Weights of a small mixture-of-experts language model, trained from scratch on English Wikipedia.
Size: 13 layers, width 128, vocabulary 1521, 9.14M parameters.
Experts: 12 experts in each of 12 layers, 144 SwiGLU neurons an expert, 2 picks a token, a softmax router.
Training: a variant of Muon for the experts, 682M tokens, 5205 steps.
Below are experts of layer 8 (counted from 0) of a mixture-of-experts language model. Rows are named router (the router's row for the expert), gate (a neuron's input weights, with its number), up (a neuron's input weights, with its number), down (a neuron's output weights, with its number) and show model dimensions 0-127. Each number is 500 + 25 x the weight over its row's rms, rounded and kept within 0 to 999. Numbers have three digits each.
After each expert's rows: a language model's description of what the expert responds to; "mostly gets" lists some tokens that are sent to it at least half of the time. This comes from a sample of Wikipedia text that the model never trained on.

# expert 8
router:519496498532537495501494489483525446540473509493501520532491480483456513476508521506509498501495541485485501435494533525491504504545521510489556485463500461472482509460547513486493515528447502498508526500522485462527537489518490513516544481463503494536484520514505510503535496514496529564534503497484479510512500459519526490542511462499482437559523482499485509504515447490506506497504
gate4:460505484511446487483481510541494508498501500467455539500500502472439485504507448519452514499474495528480547511487477507505507528469456531526555526487519488497433509516514540527442523469494521461523489501484526524503514494515504484484533494501480511495487540496518474474502504529466494502499499478545465477525508512497497494524486474537470473544492518491492523504563505496471493520515
up4:523477446487508508517513497504542467479515496479488546505477476505472528502511501513511475486467504476514523547504525498484498510471506550531487459523511519487473484508500476533533507488512471501549483458528500499486516497536500497492503489512509517486521502467453505503505513533491500592491503511484486508481522525513514511492505467509495489533494516565522479551513427540446455518486
down4:520494543511520532497497489511439517507502537495453485540503504465551551477485528475499454509489521489467481480524507496507457510490467486456498500533518519473520551520454492508524503462537496526525514510471470480502490490470480492511502490469496496484517494535482477523544534467478495527455501507461474531537478478502522490487472510564501529520479457493487474477490480510521507468503
Description: Foreign and romanized pieces. Pieces of non-English, romanized or non-Latin-script words and unusual names, such as hu in huodong, Tekkoshoc, Cyrillic spacing.
mostly gets: " Z", " me", " Me", " X", " Pe", " sup"

# expert 1
router:513538514477518456511521487506520519523488468521506482433508496518517474487530521504508502550511511490490497551500507532510534538465471529493413513468473516478459490483478523519521503485510486520524475532498538511469465554491492501521510525507484498526515469510487470511456491495475487462503475497495531498513476517526494507450538509489495442508515543476498490519515470509542526500472
gate4:488520523499486480517526494528515507487479468510495539471473481519519519487538493461514517489520447465470455487461503524503492490478493498477500478476532480467518442492492512466530502489478550513471488489515482518528486480459480476466539504488490491539457478482489508540463514459469450503495509581478522480475541507525523509528523486502520505537514533478470494504493518454513484506487
up4:530481497484506499480517481495484515499460482498509510477511552479502519499471472510443471502483515522496495504511424541469542568528481515472489531531509506508501495520499485496545499505505499510512519509519491472517506496517514511498477488571471546478524507530471476472494515486550505510494533451562496482483523569469499479485494504477495513508474534506491503526517476513483474472457
down4:507508482437472450503497489503476485477485498496501494462471514508532543484530499525472494523541459464534512444470504507553479443509492505494469494503480504494512480443487495550527501474503474500489476542504497463491502481475511480461494480519495496491498458504522519537536484516457450511483451499500521520479488492515510482484546498507534472511539501503512518456493486465536526478493
Description: Word-final comma pieces. Last pieces of place and proper names, often fused with a following comma, plus month names, such as Riga, Mississippi, -ist in administration.
mostly gets: "s,", "a,", "e,", "y,", "er,", " March"

# expert 9
router:473530494521507497504514495513457529489537520463492494487509495487487491520498506529465486541545460523491492509510501527528494475499505481510495476527497528484515491515489517509513416497491555473459542476539508488484504518461498508446458499489533498533443540484457526513527530476499483484505470519503503487547482495461530511475542493483475475452508500471494457520467511475494494464518
gate4:454469479491501492490491532485491482499487553513473494518510505496498476463456549510490480513483518538485518502485533531515467515553544495488527503501545485524496494493465487478492495518462509431496490477489498513477499498526522489505493516553516476481490525496499481480533559455479505537540536482465522459458477454483520496462492469513501501457479518491491458462492495503493483504457
up4:491500518511498482525468554551549515468495516497483493499527505474501519513487515575503523514462527485474457560494535486479504505498511513540520508474484483525486503499456471483489490493516476502508483531506535532526453498494512507490531527467531501552531455512482504538532488478524552503505480517508521546495447478477524496492489468521479493507500484488478450476497492477513492483459
down4:494469502510468504512514441498508513519501468544529517498484478511522501516517468470516507536471539480513450499506447506532519492502429515511533482509481498461447478542561526495508477491487475543515462469521514489466539500504487518525494485537497555507501522560529538503513476516502481503463486498501465503502476500486483538495538488516486514484476500510514518500495513482463487480465
Description: Conjunctions and modals. Conjunctions, relative pronouns, modals and infinitive to linking clauses, such as and, but, would, who, to, plus name-middle pieces.
mostly gets: " and", " but", " would", " they", " who", " can"

# expert 0
router:525515489495500534466515513537528542484532506495494493467482524447488489531515473530524490504482497478505484472465488499504499517508527482497538508559459490480514473477491512508487500534524477493525523515482500489542544488566497464511508549502522516479482536487505469493513530485512535541544463486492510545462532494499535491472526443529474511493465471481521509493523506498492491545552
gate4:512520452472519525535494506483513490484500469497509436471507512495468458482476501485553479577519449492511516490485525503537477495492502490523509528543512525502474576506542488516519485536490473514507473519522488531558516509559516484505527499489492478504504508484479479539499490511491491489494506486469498506477540492512498496468505522479486519465516509514531504492483506465449489457544
up4:542496528513527522466519524516500462509452511540487551540472512477501466476493522507492502509529548508538504516513494505483509528501509476483493461497550510493514492484451503517491507507481507503489511495484523423457458470492437531490470499518508481512531472523520495526507564483479484510541532490496547478515463499482524504526509494479539465514493545501494490498504501523486510536471
down4:526508495491510521471533455510508437489538526517519531493509508536512454544480514520536524500471488527511513535481523500485443472468485474470501502524518466479518469484538486478517470513496473475512508511461483534488506450501504505470508489475476548530510511515466465499486466488454479515523548507495530518542494474514533444498510546500498533488482490490503521510496491469483528469471
Description: Name-initial capitals. Capital letters and first pieces at the start of personal names and place names, such as B in Bublé, P in Pembrokeshire, John.
mostly gets: " John", " stud", " And", " gu", " William", " Dav"

# expert 4
router:498520529462490506485509522521550542478515505544478546560498503502503500497488481525537479472466530502543498505498517501537509523524506498489480513488516522527544501515507505469467469517494557506489503499504486528510517508516457524493440515543468537499477495501496475521465477482492535525512481481512501485516526489508518482555463496557482543470521553499505497457520469526503519544500
gate4:501527491475462459497530515526496506541489516479497501484501493512470520489538530496504493466505498485472495487465477481477506525520525495462468570477503478503495479506515491492495520488511533507467521549486488499483520516521441523495488564479487482521544530518520456485538522527451499449476459496465496543492478466475492456554478494511485519463498539518487500498481509543502508504478
up4:513515498496518497433518514510486534477518476525527472506491478451504469518487530498489524514494473525485468509481498506538521518511512471468518477534512481473507501494522502475474458448506514547520487470517518496480545467541519507462472476515491486521514497483458515499444528465479512488550526497502458495504541470482515504490557531478533467491486509453526492486453496484464507467495
down4:536451505514521488532472529429508511512519520476506538520484484507474522543500508519534543470507474501513519529520508501484451491457516500460469473501499524501487467506487518508538485508510470483525484527516485558469499506497510480511505470515492539526524478527495560529531506519535520498475511472489479487485448530510524505495498535530478536509502526524475451491538500483523451524494
Description: Capital M and nouns. Word-initial M and other capitals starting nouns or names, often after the or a, such as Museum, Merit, Mutant, husband.
mostly gets: " M", " Is", " She", " United", " John", " American"